config = dict(
    num_hidden_layers=8,
    hidden_size=192,
    n_experts=64,
    experts_per_token=2,
    d_expert=160,
    d_shared_expert=128,
    hidden_act='mish',
    moe_layers=[1, 3, 5, 7],
    n_empty_slots=16,
    router_score='softmax',
    normalize_top_k=False,
    routed_scale=6.32,
    balance_loss=0.000309,
    balance_bias=True,
    router_z_loss=0.001,
    init_std_router=0.0342,
    lr_router=0.00153,
    vocab_size=12615,
    norm='rmsnorm',
    norm_eps=1e-06,
    tie_word_embeddings=False,
    optimizer='muon_variant',
    learning_rate=0.011,
    beta1=0.95,
    max_grad_norm=1.0,
    batch_tokens=[65536, 131072],
    max_seq_len=1024,
    train_tokens=472900000,
    max_steps=5203,
    dataset='wikipedia_en',
)
Below are experts of layer 3 (counted from 0) of a mixture-of-experts language model. Rows are named router (the router's row for the expert), up (a neuron's input weights, with its number) and show model dimensions 0-47. Each number is 128 + 32 x the weight over its row's rms, rounded and kept within 0 to 255. Numbers have three digits each.
After each expert's rows: "mostly gets" lists some tokens that are sent to it at least half of the time. This comes from a sample of Wikipedia text that the model never trained on.

# expert 37
router:147133133115111101137169101187138152156094129145124115141048123147155120149132155205114096071120164113141152151153128176104086170121135111175149
up27:117139189174151113112121107139145135087119149113131129121150142167090072079087146134095118083101087127142106141125128156117083102166098128145134
up28:128073132151144096152104099156165180110105150138164179105175103141145049137079132113092180141179145146118141106142135112155133145156174149136087
up29:130125129094135088094076108073107132143114096096153145118170147090101131157163112192089132051099155112130154161156134185101100122099126113100123
up30:177129118122101166122176146123110156102090142144147153074193109158121103167109144121146071135110152152114132125130181143081093125137168115129146
up31:134134138121132039081137157129198118093144171063104153193165103132131137077135063168111109108148150110217110128145121082145057121032139148121135
up32:110150154093099198123136125106133059127157124159121121167160126166141115146152091102138098137112153186125130141114163148128096166147166117086097
up33:171070151207131136196177138187150178146078139149183090136118120123098083116160095096134122062093130126094102110108105191189110173147074157150126
up34:079165071154146162141141118062152157116162119131159158087139124129096080134092088135129152064151076075129164132168081157123108116136133092122175
up35:165138205145100163143137100153064163158172103213077090087132208100141090108124128173141138145120130125109131092112149134173086119157147139149115
up36:117146141107105088108148125155112098123093112089141173098092123126148148160126136116211061174090194116184140096170160147131180098130129141180069
up37:122159067079114094123126148176108147190108136085157157138169117070167139104129120143066158159111206138168131102102175156103091115109174139105187
up38:154044162153126087124119115073128100096121159121113191153053128173120124164160129060170109115187165167174153116144125097139134203080129130116074
up39:073130152167113141201102128090104090166175197177087164107114163141179121145141129066123127167151140161159139124102102186152156129074142159142179
up40:103134164110094087091176095105151144124127071145107073208096124084109067138183139135168152101128131149164110158147137141128086134056088158253115
up41:131179107114151137159145124137132100124037110093133118136153183085178064133126116129155077139125130151131136117153102089170176157096108102134132
up42:119176157127128097184100125094080170141155154144095105157101167101122064133107170134131123170146146135141107111149085133128124212122082134155097
up43:136121159107060110191145130124099116097177130187155136154116104160095124150103145107083120143106163115103093144161068170117171175155173108161184
up44:149099145145131142156118201100161166133107113166139181101167104122111132164154117138150155117095174098113175111179169140150142139086134167166085
up45:166099152116085110130173077134106105173166119092139167169118159119136129178156149121092112091106174089120108071092117122111133158085150147103142
up46:155114137126138065142115129169115136149102184141134116128124123116153112121145104173122145056125135126161142153154150040115140107124124088120114
up47:131127148078105136180147086116115123124079076151151118133165145153127130149158119106112126129148127095118141096134127136106117120110063178106140
up48:141078147095085161144101194103103142173153133163087083173092060172099093073131178175151105154171080131146151127112203175149118066085169110165183
up49:179129104092149101138093135108170122084097160096092101111177137088115107145128079135151095147152125105133125082131169157174138120162099149124170
up50:139226143134152134134199149109119140101117127158071159158125090156155033060126154132139146137150160099122086122099062083153050142159082063114156
up51:146102118107148184124133154136186119136154136077141157166161108111113126147132131119131181126114090143120111137144112133178156072123086120165077
up52:109081034126156085169122174145114177118169166135147186084180136185155177140081067154106147113161110158119187121096111099148110050154127109121145
up53:133149105132216131104155127114072133134157107131076101124072085139124082156188161159145172129134173154120146181140137162133136165125239100138141
up54:153067130145113099116170104140126151189111117146175160102153130144158146179132166140133131121153127090093114145146159052123136142101130122103057
up55:092183144150211101082104074121155175156164109074181127122114122152146145111104126070128099107102131132178136136187148124118133150113135146195155
up56:147149123125113107110152180189103069127073121191128102110117128117185172080093068098106150080155155099130110128105125113136131121147115120154119
up57:167130091142116116113187138144101166130147130129087135167191131108098100143105155111161114129138213107103122132121129106188108207126129138152126
up58:167124090154161087110148128156108183082133162141142135136116080117122072107112122103053043128184091143132114159069113161172156211150134188123137
up59:120102158131141125186193098206129116108166107170162151145120129163162067101118148130145125108139094107134113093099108159106134159175113121159117
up60:174120068102124099063160103162173125140071101034108151154126075117131117115123103149140094157113183175165168084080178052122119177143097163108090
up61:103066149130148177117110127132108140134141150130194165119141110121155108116175135161090128114089070145157159109160139120104126143166129143083192
up62:156143127114176112118178087162145127162189110116111138185174095136172128130114103146106109133154161164137167105123155141137128092137107119147113
up63:102149124112072119123149152195165126077157112117101110168102180127111144089147097153067179103162087115107099075108101142141135109096107140158098
up64:166151123123145118095142138155131151125078144141151105119139133151159149146137155153135107093079158207153141141156164146139119162103135107158134
up65:153165143112120113109117064158231162124126175130170091128090096078122142128072094071087027124214121117171101116110116119158108123176116128145150
up66:143095101120133107165161140116061098126145118125151124126099142147123171135111145158105105125088117131172183188167147162131114114152095155096174
up67:143099132099095068092153129113102088137113145124131088105100100126074080131089199048163103135146153180111113157127136096127146171159082092178131
mostly gets: " (B", " (P", " (aged ", " (born ", " (N", " (E"

# expert 60
router:123164135196075147151136048180152129128099136117115091194090103142137147096187114136083118085115155125149145121103135142107124128123153131152063
up27:130186096110150146178132116164124145045128210154080113097128127111133167132118175170135159073132129125148063149177124106140091130164113160130131
up28:106098127106141110073126086105204152138097079139140124180132082116118136080161138118114167120118061104145154096125152127130079149130134167143155
up29:081178097126122168165133141055094173145148201146105123090123113169144120139103171101077120105100136120134104170087089092138165101170092157089116
up30:125105144152125106149156145102136146056113101166186161035135150101107140162100108154147127127150118208092164190149123193129150119147195159111148
up31:063138097130086173141155118165137082175165164130151101102084146097109124139170135102177103126127092151117117158081104111112115149178171095132154
up32:136163136188138087137060133141137071159075101093121142104128142128104110092111157117100089159166167072156138131100082117101146136120119075108141
up33:099134121116092140138130129134178118148177072156128133102130098138143157074151090101102123129132138166081126170123135131142079168106081156148105
up34:156131176097152158112048106157103209146123131161131098092162083123160094050121143124077205144150084167141132144153086176123100162122132145067118
up35:061127093165137076122159109183136142195125086120103051174118072131167200087126142142145204129067160143119139144174085086100151124165114165130127
up36:114063132075121118132136146193175185132121115112183129143143162167182148152115082135092165127124142135147160114111102171093116142118146093138093
up37:071159153159125099111103103125099114188141091111149102134138119150145164128218103107167108153086223150098103167156141138136199088079140125110158
up38:097138147154098205095137088110140186149134148119129108142170102139100143130114120122064132101138116174115074118144118063148175106140134091119110
up39:128086133151204120099045121099090145174121143107175153148093136148137152109152153115120163102100107120159180092167090161107147100118019130094110
up40:118106133135153137168113139109177087170076132086099182092160134153181081124155145125101147164099134157115085148183103181133160098148145128209128
up41:136108118179135108166103139043088090114139153132073159109105155121110133095068154099122125137175118148100117087161112051102062164137110076146048
up42:118142168186127192153124065105111123194163098119196190131161158089094185148131139135130128141108088226126139066086103133118164139126106145094098
up43:152168157081084124111125158105135127158149097109141119168156167137149128185124089138115094152096158105117143160138109131112156054154122115091110
up44:123094191111156077104151120112155133114153125142098139163114094128166080161150162117171146161158068188096076129121099095122141159094077149131146
up45:120108133161150144122125070146119086164175100065131126194100107122123193092099148145106115136153175159132112111094087114102162102116134147094132
up46:078170096101110134153124153158150145199143078128115101107082098039106134094135107187130115096163123163168123131123133119122129114129129189110106
up47:076197113200161146047096083082114145100122088137128135132112158178157152106079036194124137172139113155096135132147087140118133119133111071038123
up48:105164189196179139120062126111137138104113103140129145111138156201160117129117138129128074120120125098113150165126168050131135156115128107125183
up49:133083089179147135103134131122091233100154115109102150149097134179067083128085082072092098187085181138148075084167137114140194111051108174139102
up50:123163127145136108167165142100084151208112160148158176133164129166116066169102160147135095127174125053115145168145177113138122132113066154115159
up51:094136100163187125148103125127145101095166121160146155161081113124193119124116104056109086155103129107140134112161148117142067206135150099126160
up52:166204158144123158127116094096141129123161163103117183104108131141091134057127127137161076143155167085139102130122112085169084111155098081150121
up53:124157138135051114155172113161087103119106163160148175169155088141142162111159116102176139166127179138152112122158057126162051107114141137063141
up54:163156142156134116145177140213141133138157150140189153140170132187124170089143167133149109100144084120056153129168157175114116131095102129063141
up55:092136117124053134126102140163169179123129118134091136078134179105133122102123091144114079170151111106150069155162118164161141169163071095159091
up56:188132144155128142097094070087143107090108125089164078153106075131103171123063087096145154143117163041106146133140153127105116155188101119122118
up57:120105056136125161135169143166124139183116140117139119092107118145151015103203088126135095108163162073141126075125119117161102164091084135167149
up58:122186148139124149144082192097115088102108208063110201182164125090147121113135092122034133164139167132188090145167159145111128089155083097160137
up59:059081124178122098128115094101129128174178088114120050100119150131168144117134095209093127129142080139151143181156138094195091138131164101114138
up60:110122106091165108119108077127140161131138166130202173073164138113167119076071140178123105076051155155116144197105146120178063148208111157105075
up61:121138163176172085119157134104094119189078129115099146162142122121101148149141154090078097147144137077148085150146133107191076165139046108075112
up62:165162127100142171112144146143158146054124131183082113181086105149115155174134120126146124080123241094168117128113138179094133150127098114205145
up63:106155149174107100122104102141163111112117121127102091131118146120135111162135087116109199168086071154141118122154127105131121208120173117088129
up64:132133114139075104116079151117098133125210102172130125176129175134218116145187129150153147101151114151127113118098179100131155151098069090163179
up65:171122094122127096126216108145128160134130097163160100099097081133067164109125090135076117094083150192122093117166161110072141094092077133136116
up66:148192103106143096080132063167118151117115084119115149143168123107116163215111117060111113101145131081124130139136164134141063192160133166128189
up67:086134135105103133093154118148113152094175099103162169149128134114118104072086121153092180106149131133137125170117094088175067135170064092090184
mostly gets: " (", ": ", "\" (", "s (", "\" | ", " ["

# expert 54
router:108140178214137151200165126154131152131096147144107131129132134136119140139140123130068123093183156129147165155186159171087120159108128139151071
up0:073189130164136110153099045101106142085130105156136115077149226147099131120113122129120112119141104152108165109078097122122097143112106112127099
up1:104150133090153148142193144168207175126058148125113117126162136111132126048132147186070127176090177144074182138171118123123096100109046140173127
up2:145116122110109062124193152144108127153143046125149093104144153189163189103164134078141123087117133123152134047101110113153144154154139114079199
up3:114107152130129162142132082078094146119123079111122175147123133128112116124105144062139094118104141097128153100163134124138126121163077148149194
up4:178108114123085126111098050106153135166161084043168147109123153149058138131189146065120175118138132144098103119123148149123128128162184104117134
up5:101111128114079126128159164189180058166131160131093106101085095117145116155105149147153160102205166159113178112144092120135102125125149141172094
up6:116154119120137156058107171098141114078090134114158082123100139102143156067163145171116121143110126120111146106067141179106196165136153092139111
up7:150162163137112126123143171120091154074125107097053193159121144117143161137152134212159103116141073090128188114141130110144104156097117173113153
up8:108134109151121100120119101138114103218165215116132084203159173129135151100151138089130100163068108155079146116117202102074136186108158129130134
up9:120100122211132155113158131076188180158155102140120086155135157167166121167144138130117101146164109157079084165161116134129110128130070161079113
up10:130187187134133167158114141080154173119121123112123141146169099114178130095120100109141040126123153144162210157205118139147153099118118159118093
up11:145068114097145135149186124135116178177089119164136154136221182119079139100137199114080209081156133116148167093061129161103119132101144102112120
up12:175075083140125185135135166159134081181135051141119119117090075098122098108148166121162139128115103146096142139069155139109125095174162074156145
up13:126124111113170134132164105148128176133145152083094090118159144100167084116134148145073072160044122124095135125107111195092130150160108117135166
up14:166110162116202201030128144117069167114099147122109147130216057161189161163088174129180114095150119166104104156138131161147112088096127091172094
up15:142128158106081093108151120121117113141083106141188154120146156139096145140142134183037122109151126138116109127072058142115087131157144108154105
up16:105116090161123113163105117129137107175185090140134159121131151233142112096149132097124088129186095151136142143146136137066141142065158113135125
up17:147121150176137120144138107126107162145096114139058137140074123170093090134183108114118150122104176121057101158114142155141129095090120219148103
up18:067141128149134152106129180134131121095076145114125148138203135113113130106161139119069161094147157134068101105153133092116169102122128137180119
up19:136101124103148066086199130115150177173108096132102131122106098048175169155092125088143131126133108145118089175097109154106113091152138130178114
up20:177178187155192069122146134094145081140105150088110088090138169123116076158040085151127110102114144133112140145112127139132095154092119147162089
up21:104141124067111192137139135189091120100135102169137102175125098128120088114141167154122115103179119096161170094151117139167105118094134114025105
up22:152064127121159159144192132180044137158101148131118165155146166177157083152119086144117145149119147219143163116152098089075083104073107157161101
up23:082147116137141126160155162137087114095230074162124099126072152158125108139167153135128108164108142113162085188118135097117179113120111172119079
up24:106119166119117093120060160069112117123119115135135126172213113159130128136154136110171140105140120151113126132195104129147153108115110119118134
up25:122101114123135126109135073165150098111145145094108096120105167198123133133116163122155082126116100172146148148161193085093115107092122126094093
up26:177114123111156135129060185056086112140148134132146105160094116096150101174121181112155178161108132139086126093165152067112140141102127091095139
up27:111113075110164138152139130111123131115152130138124144130133156117092187152092135162102099089106165109080162124118147113167121144182148116137093
up28:173091155136092142126112099105161137094153132151086137223108153066126171111158116106136130128167129143139148129172140176075150156143124108138168
up29:141127087112072105134144102135089145126156157180107140117117033154107144064075068131160101135116075116121144176159109099121121089162116080148168
up30:136138129092095123163089136128158125124160175135086083190162095122124115107119118101120117208103076131135134093153058151067139087079136110112172
up31:079107062107118121131124106163145130076112144139094096120109125158171135104145121128092125072114080055174163102112107076120153086080129106154095
up32:071076060118108086136086112150144097121147053076165134124168115151182066105123152114128133113128100127160154138147191087111117067133109113109128
up33:159105137069163187093119137110144128118108123160188130123107091198147151078099164099153135152098075137130121107132093100118066100161120144097117
up34:193170159075174139148122133098106190111115157135182138127069133055137086135120178185079109146146128116086099140158125141138104186073082137160158
up35:099156129137159144091131112043075133164173150136112095146098177155109149085106124122132103133076141155166104138091115131125119115102111102082145
up36:133160083146197086115134099134098066146091092108114147121098075131175105182091118095144096153147148122123144126139159150129123162102184158144098
up37:124122159142127110169134075129169111148171131147076128137155141133150100133115062108075146160143141126125138103116113138115117135126146107213143
up38:130150081123115137155191167151103109107079154227182129097133111178109093121110111146170118164148150144105117166113166069091117114115108144155186
up39:086140084184109095141083096151188139124129083092078145113150140178165127138094134146205137154087124116119125102140131114141116076098113125100099
up40:152161125133171091139181188181108177223112141140139159167174160144178098134132128151120090122163168116135138158127165140104115135121102140167131
mostly gets: "s.", "\".", ").", "ing.", "es.", "ed."

# expert 31
router:140108140200079123155126089164130160160128116143112143154047095176072124160127104124124176167127143130133163152177159118139155114104091122137142
up14:141140091132144129128137111089136189156065171219084114138156084125094147102072105217077151136137092075132134156112111101107183063112125122182136
up15:123119162143126127130161199170117126191141134120103154121088105128123110057114129134155116159124155132151100091059085113097122088141079155110137
up16:193145164074173140123128135139104142149145160114105141131123086100120151117144073114149122143142136137140150087101122103070126174112139147145113
up17:154095161094078136119086150115115130132117154138124123164168116137136121144155178132072122098116118066127159133120089126102119175072175090177137
up18:183157126129126163043124133132131127153071197161145116130157067129119099101108076115124094125208124111115130147128146195155143106123117115102147
up19:082182141115116136117107145151102160154107150176129119166128151125146176123135185168092158107098115117140158106107118090127160045116110138146173
up20:102200129156140123155143080142135160142135112137163158179104125049170165117163130166202086126169066169094102159135110105149098207099179047130080
up21:117169143068120159146154132116089106135144073127102092131124056115140094083134143111173168144129163118139112090170106142147072155098171159121150
up22:116157119154137214115135152108035097203125152045097097151129149134096155154083152142083125146117133158147064144174160103123108124137125105079142
up23:089146106162114179117127130184182171137111149129123134121134169158199155037037110178155164113189154116127134054137170157103080160038165139114112
up24:153206145199100112184157134118149130160097143140121148116134145158176126149177219182097136124084122081130152113111100166195137078089133145128153
up25:129145121128084204094134107131105134141139151109147176109133183127092173197163174180133106132167158087147182116127138138122138173111117095204123
up26:116155170123120113100131178118191165130147112129118110057146133118129140138112055095091110126176169180099158098116077130150092080126151045156146
up27:072124135098107111112147125157146192108161141145153112095186063128164142161143080095097133108110169074151179121127122149122092129099123142116173
up28:102132183102097193059166174110137161170114138107133101118117139143154120137134150201129117095118103125099146100166128157176112113171070119138139
up29:112120099074155118142140111135160096180163085161117123133065151076074096140158081130175153112112127169116203168071168104091115119107167113123071
up30:057133155137126157129167105117134157142168128177061114104104111134081121184131105125140065107125113134087096131139153115178107137082166095149120
up31:120138114138161147115139119104042151132156170136092147117152091082112124113096132106142055124161099116155146138191132125127125126162110141094128
up32:101101134134091150143162127144112197160096134090126095150156114074214164097157105129141121124155129152104137142128159110162126081054179126088129
up33:149107144138090190119138109111255130167136120123178126123109120134161141124111133123094105121109146133105144113159104144182129090083094136056099
up34:109115102149128124180045135128184084117198120103183118131068124179175101158110150179080131139148119114146096208136104059077119129122143120119114
up35:138096116201172127141166155070151161116150112171135111101131115080179105138103173127156102176084137091094166174138117069171140107110170158130063
up36:114127188134119132097126062106121139079109166124049119155136132094208109108101156092160157037110149058165119204152191116143137200088132104157128
up37:145158115153171153145196136126130115124138100108123159166166112107095135187094167112156153106083146083115222121130131139155172176081122123187120
up38:160116191075122127093127094129099114169174145204100120107163158150164155160128150141195114109181148084115131129159057096096131158175110142132158
up39:060145107136117139113147161174083176154162142083139107143083129119147108116122115158161137115086107053167129177148235134124088138100144160196123
up40:095178079148115166101145160153169126135123158146080164136180138136114188090095054165073148127102142206130121154128167092160139140131087062174166
up41:227096137131163115173126199116160098150080161100062133118155084100112111159104150200106150151184154126120078133119123145152126120203084191065138
up42:149110166102133142145091131087141118117133124108138108112103219129135095146173171111166091211171150144133129176133169111053135128138122151128111
up43:143128134139125155160169121181124140068084140086203095139145194093164135128116065115118120162126117160124112192151141177091127163111173088185103
up44:155230085151122169127119104154170105154094209073174091123058119196093090165096126113163149189114084077155133110138157144089142148118184124133065
up45:174123092118090097123124137092130126072111144111159095145089157121129109126107041162079098132188177136148133137062147160181133136081127123170194
up46:112091116123103131098153121056133195104090166142121126152129117112066134161149073081148088184073218133112135123130111108171175070151149123154081
up47:105137136129137153142150153205179165072159112133155159139134089177119078085140154093109112146109194093125148169092092120087131140168135169116142
up48:171116153123127167109091141128137079061142155105120133156109145166090166220078151077120115137113166083161147136142121063151109097055115171128100
up49:127119114100121082155186102132125161116146032179134146123150140127132167097153100137142170090167131163089091157177187145154131086137141145088104
up50:085109116145142110152133029130228129119078160146112080167131090121199152143112151068115063146159132137129169113111152121089119137072114151177112
up51:160130137090127177087116106157152131156102163136169122089109120130144112109134142132172120177060124117136101090136138174139111096162151091081133
up52:124113112124154094138104133104089171146067175146136127089195119178130094180107077127121083147134152103149122115189194114168125143130147152119144
up53:108117105104120150145106136157093117091109155139148158161126129134039174161150095218097111119143135088128140137091163159132138128077154104113113
up54:138175146137122169162145120123106126206145129099129090158125158205137110118185129105135122104185130017152107143096123144043123171090162161157078
mostly gets: "al", " Al", "ol", "el", "ul", " al"

# expert 5
router:112076123138164145192129137145099199144132059138139083182138119182103110137179123165111131129210130139136130133138150146137101087142093176142135
up0:134088121167171156063148189153125163114116122112166134158083094151107129146138124105115108152125165138111130074130198071131117090131157069095128
up1:132149111161121212164143141149113165130136121113141139160107132163159130122182224116082161060186119086141108107161105137110124126127139135157149
up2:175156150121152159128200111163155131130143107099136103079134182152118147151130113196156157113138083078155171173209115132157147142122141126113112
up3:088122065144182062143089154106084147158134111103104128203149143145147151144118108087091134096121113123161151185122093107146132141158108090151125
up4:123154151128130163162144120156120129105088123085150162119151149152068049186137100154078118116167076139144150075099116067226123150058122057093127
up5:096137135101172168136165131137166105088119118123156067153107078173057102162130111151143115075117161135103173140146108122127132057150152192111106
up6:142139168122092142140142098125127102164137156149105139175142097160158146168106052102132129108116110176150159145129135117194123130137132173140130
up7:124168106172184090111092085146117153098150121083177166168125124157128104163146163153113133087111152132128166077157090149122135147129137187170146
up8:130094074113174126133114126059129154183158142104126145219099109123085094107160072100215180111162083077101124112088159141137119154083103080166102
up9:104173134139167126133187087146143146150176163139127138185112111120134182096173137146085193083154133061115161153160160139093092116093140140202107
up10:117134128116132149127060128094138160116080158058099169120094152203027109137149086118078152161121159119112136098090180177147140120197107083135150
up11:094073069106160103099087229130121141126158117156150073120126106106139114146123089134154121133104150158061182115117091186121091110118079085111062
up12:142075148177149077164073135133129162123080134161155110112085095099108121137102065141147141113094146086093088141183164139109131174147117109091163
up13:085121097112135177141132139108122097155111146158175143118078135123174132151143118114137102173146161101127166187145094115088131099131089144171116
up14:117124138184087088115148124167183108181074123120102126164080163093124119102097124084127144125116147117102151129137066138206125180075111141114076
up15:160102179111176171136141070136102154132145131156117126134165142125095077139112153108189132052180157135111058131145071081172112121133125165097150
up16:124080147129136165123094130101084146137040134113171071096139096127138084157055136139094093165123124132072106099109132131137058107101121127200145
up17:113135134154092131102166140149127165147134100091155086122085135071109086135155104128163151137183164088138169071150117171115133110127098174088128
up18:130154082066153163142080148141145146133158112156122122129176131094190084198128175128130118087111137164175129127207119150115157119211053129141171
up19:125118129147138083163089108138141044145066098165123174127141163083143126169142147068067142077092090156164141124169100155143113143187109121103133
up20:060183104161086186157124119094159054101082179104067137165168187120102132125143107137146121132046098178201145112121122110130175170149164122104126
up21:116152137159124121124129079131134142055121086101147078080157064128146159078104139142089121115129103106124185131145071103138088146105089083121129
up22:121157181067166199168099130120169129144128133108135131053125171187127170095149142090118161077172123091150183103112097157130161117087096124120158
up23:096141143151075128168101071148119120088156134120110137137073090137177097143145162093145087195168157098195125196078150111085141224125118178101113
up24:119176101140084125170153163143104164132148084123115132139091106138089149171130108198099129215123108137177137083071113111135089128103177141198156
up25:097120178147137076129207149180132091088130121150081094152110111101152126101123136128207165165136109126083121112122085085111109105164152113193126
up26:069060119148164141141101134084139107109141164091060120167115147179145150107121136161131140112118135109174145152134109151128094224110122143177130
up27:123150158123100163097080112083154158115147162154130128124117130169092149146174093133086108026100116090115072154135106173120073102137142131140191
up28:164147146093045069161172141132188091104170106136129126129111106112108145162142145135156130115125139164146155137116172138134133109131127191092133
up29:060126084117069150184201127118128160127097155144064099120173098150137081158117128086128122168147145133134144177082062127108132159173145096166136
up30:133103138154188120052144119109135151191110142107189121076100136162142108158117112126172159141138100123102152170146149111100059105145114121143135
up31:073099202115100179078124173122150156066123183133157127155146128157146161167173080132081199137149116145156133120127118154184172089129083112118120
up32:160095105170156097120152109153105091173183157113123104157132119151070164167127102109120160080158111095140181121140069100094172091154072202148099
up33:094061107136136131106117076194121123033114105163116148120151107124126082148176113099114126146093146083126182099142181196145130112131128179198101
up34:162180167118138087190188165124087080136142095127165134175117149121148193126215077094135099122125115146195134125118114094116131086118124140083108
up35:120106131106090095094172107205131133129137154124154175171163159157124136174104115113139179184161151103117086126122108158141111109180112188135101
up36:073170070159129178129136148143120110102097176153135084161167075141118146095145137130105194149104100134136148172165164103150154179151133131079137
up37:063132050120094098114108133146089132120084152094101115110089128156143108154129128127101105086130090126118166165064179192133191125119149125125122
up38:182119133116126167151113079095086120113085102129137116146128193070194091150078109134072130142165112168052132152134135130145126119159143101177121
up39:144063110120165145114104158162127114101152128099140148127138154134124140076119158093088132114076114157120118090092182103058106123164175092143092
up40:164127082173167133134153107080136138104152120155083088131159169187128161130160119102116173099137113150123152181123099154132186186134118161090109
mostly gets: " expl", " mat", " aff", " sec", " cap", " avoid"

# expert 57
router:087173096120154187132088131139178130116169123191081172184135096171108143189165112133083116105143091174203147112162150122122136161130107162135112
up14:079132148084167140113138143101064149134083073145182139137127130112126106103119122167081144105154121155098134124136087150120143158153124074112105
up15:137151117127170123137109137182132105113094099096145167169113133127138135102100112198121166171115109145100065129092164121145167180145117129181169
up16:090135133172110144178083077143158079133128093116079148214111154129168140085079091128162130128115124185065127215155119181088146143127149086155137
up17:139107093105107101181135100079149149141155078098155145152126104095145112118173080144092119072108116124167142159148123130133181166100110105167101
up18:112088140130119135148106133143144163113134157134137144115164134124189091063177103125126130101183140134214096188156071223079150104205077143143102
up19:126100115128122153128088152029169102163121179144139119121103180128115126133075117144138154118188085083131133099100184094152050157166098100179083
up20:182122085065154133120118114150093116179132143102116079173117085150121104094070188104101051098116114156128143117111103182114114143165151124106058
up21:114122157123111162106017135098081143165186097119176128110156108129173109115080094136025125112117174168168144117126131156090135074201080132158101
up22:146165160154123101151111088174132148116104142143160128103139093133127141153180141112133074124153112117115134127141125115129134199103107124106109
up23:184119095178124148140119159136128138139100135139129123122139125108114129183124088121131102166150123117130152139177179125146128121107072197144079
up24:127145186228139189148149156159134063097136114140099138162079086096110171148099182132159151120108087110089116185110164140167087088185132195177147
up25:062130137180107129186135145149174150140081117172090098171077120155152113159148187090111137103182089119128160107138124056148135095114121121123155
up26:095123173188143104129093134117114097162092108129120177146115106141133129116151061132089182121158158104200120125158140121203131115143106167121160
up27:123182070164091181172096137131164185120109111196147114124143166132121106108166114130118113155187064138131153088157133103102106161169075141114121
up28:080101098129108098153136156156116145115124055125085117154186078148163099113105100132073139098152178104156130075136069089160117131178131154139161
up29:175146210078101128157122186146145078128158104166178143068164145127139111181171108100156112187174138136130166080080094159133088137102157146168185
up30:099160145126142112172201162154151107065136111108173172088148125120113116145120092152102153146091185129106157073110113117092102134152055155068114
up31:142105106131146129188134145083204140127209105171072110144168088105080144135121139088146197134106133131109141135111138093119164199156125105053139
up32:125081138074182126118117038125136112164183126093126147169123150202083092116136112125131119164108153180146175119186053088114193126137150154119148
up33:121096129181086160062079127122115161104146148107125125104137169085170110134064132147074107136135085118156089153163150123111140125132119103144107
up34:140183176113124127066135120141146144146104150124177118140137076111144052161164147126130120116169143151135167150109091151131142108134049166190130
up35:108086125164146161130148130138122158147166180117166111054137153120119134121188127142146160165122144124059122158156081104136136153176148215169057
up36:132129089138145162130089143172130158108132075146099132084100072034229125141139085138139119153118150105097152071156108128124110172146049126101135
up37:090167120146141146143103167178162130069134128111127131172144115144113123219141138132138130143125171162131134111152152072103089185153106134114154
up38:077148096129193137123091102147131158096113123125142076141096121145128121117146076071161111100114139137119134139128075143150161153141107162150122
up39:099213056088132137161137185103172079180149084142131146172149106192085128210143132184122123122138178141105118150147104123084114167097157140108133
up40:100120109120183222090119177154165075104106160085149115143150120201129220217160172168147093141196064134185111113167099129116136069094108140099164
up41:137113104126093153186071157155088186152153107101093154123103042122160167121113103060133113165082176117110153130053148115138166127124188099144180
up42:088119147183106129100186067090155114091136102193130153087133123212103141090162139161124170132158068131145137093140121133114136095104124192114089
up43:118114100113122151178098104169142178127145161146098177134103113146156123153176118153151079117122109131150098099162168088054165155140129195161111
up44:123173089135090122105126138087143139117188100136119120084126111100108088067133117140113128178102075201148113152135114135104065147159167141148118
up45:118138168135097128130159123139128139141163106120181210204133098144080123137108121124161098131147101131100153092149125119133099107106170113109140
up46:177065163101155090090157151173104116139092144182111130210131149133205161103166161205139169158161140158115131138110163071111145144056127104103129
up47:132104054162156142075154161146083109106149113153128077129128146178105159042194178146089132014161108134137118090132126105129107157154156130108131
up48:147100109111131070143127135115183131120163116172166137066071142137100125165147120110111142125134122128064161099139140137152144140149138119149110
up49:094132127129148101148080087190096066117083142107152081101141161168111129123034119154119126121178106152121122068138051129172127187074114167087099
up50:127137176108103111151084085157071123152217064163100131166118111146123177145170154104087112134204137144110183148081126168139170155197126094141080
up51:074129159141123099098138180154113133157152131125139155172122129162141178107139148130076132089133107094118145153089126072133053126182143132077158
up52:092188148111120083053135195137177154121185136108088164125071079124147132116157123112130155115144086139143156128176140146119082179142137109151181
up53:108097072104168135085099089118112171134157141151151100153131045146074176123170136107106092146117184138210170167130118189145195153094071176131080
up54:159144081111149083107102116222061136095190112145095119178170059148179115105128129142102102110149186191078185096145124121102090106141114116068143
mostly gets: " post", " pre", " ag", " cont", " exp", " int"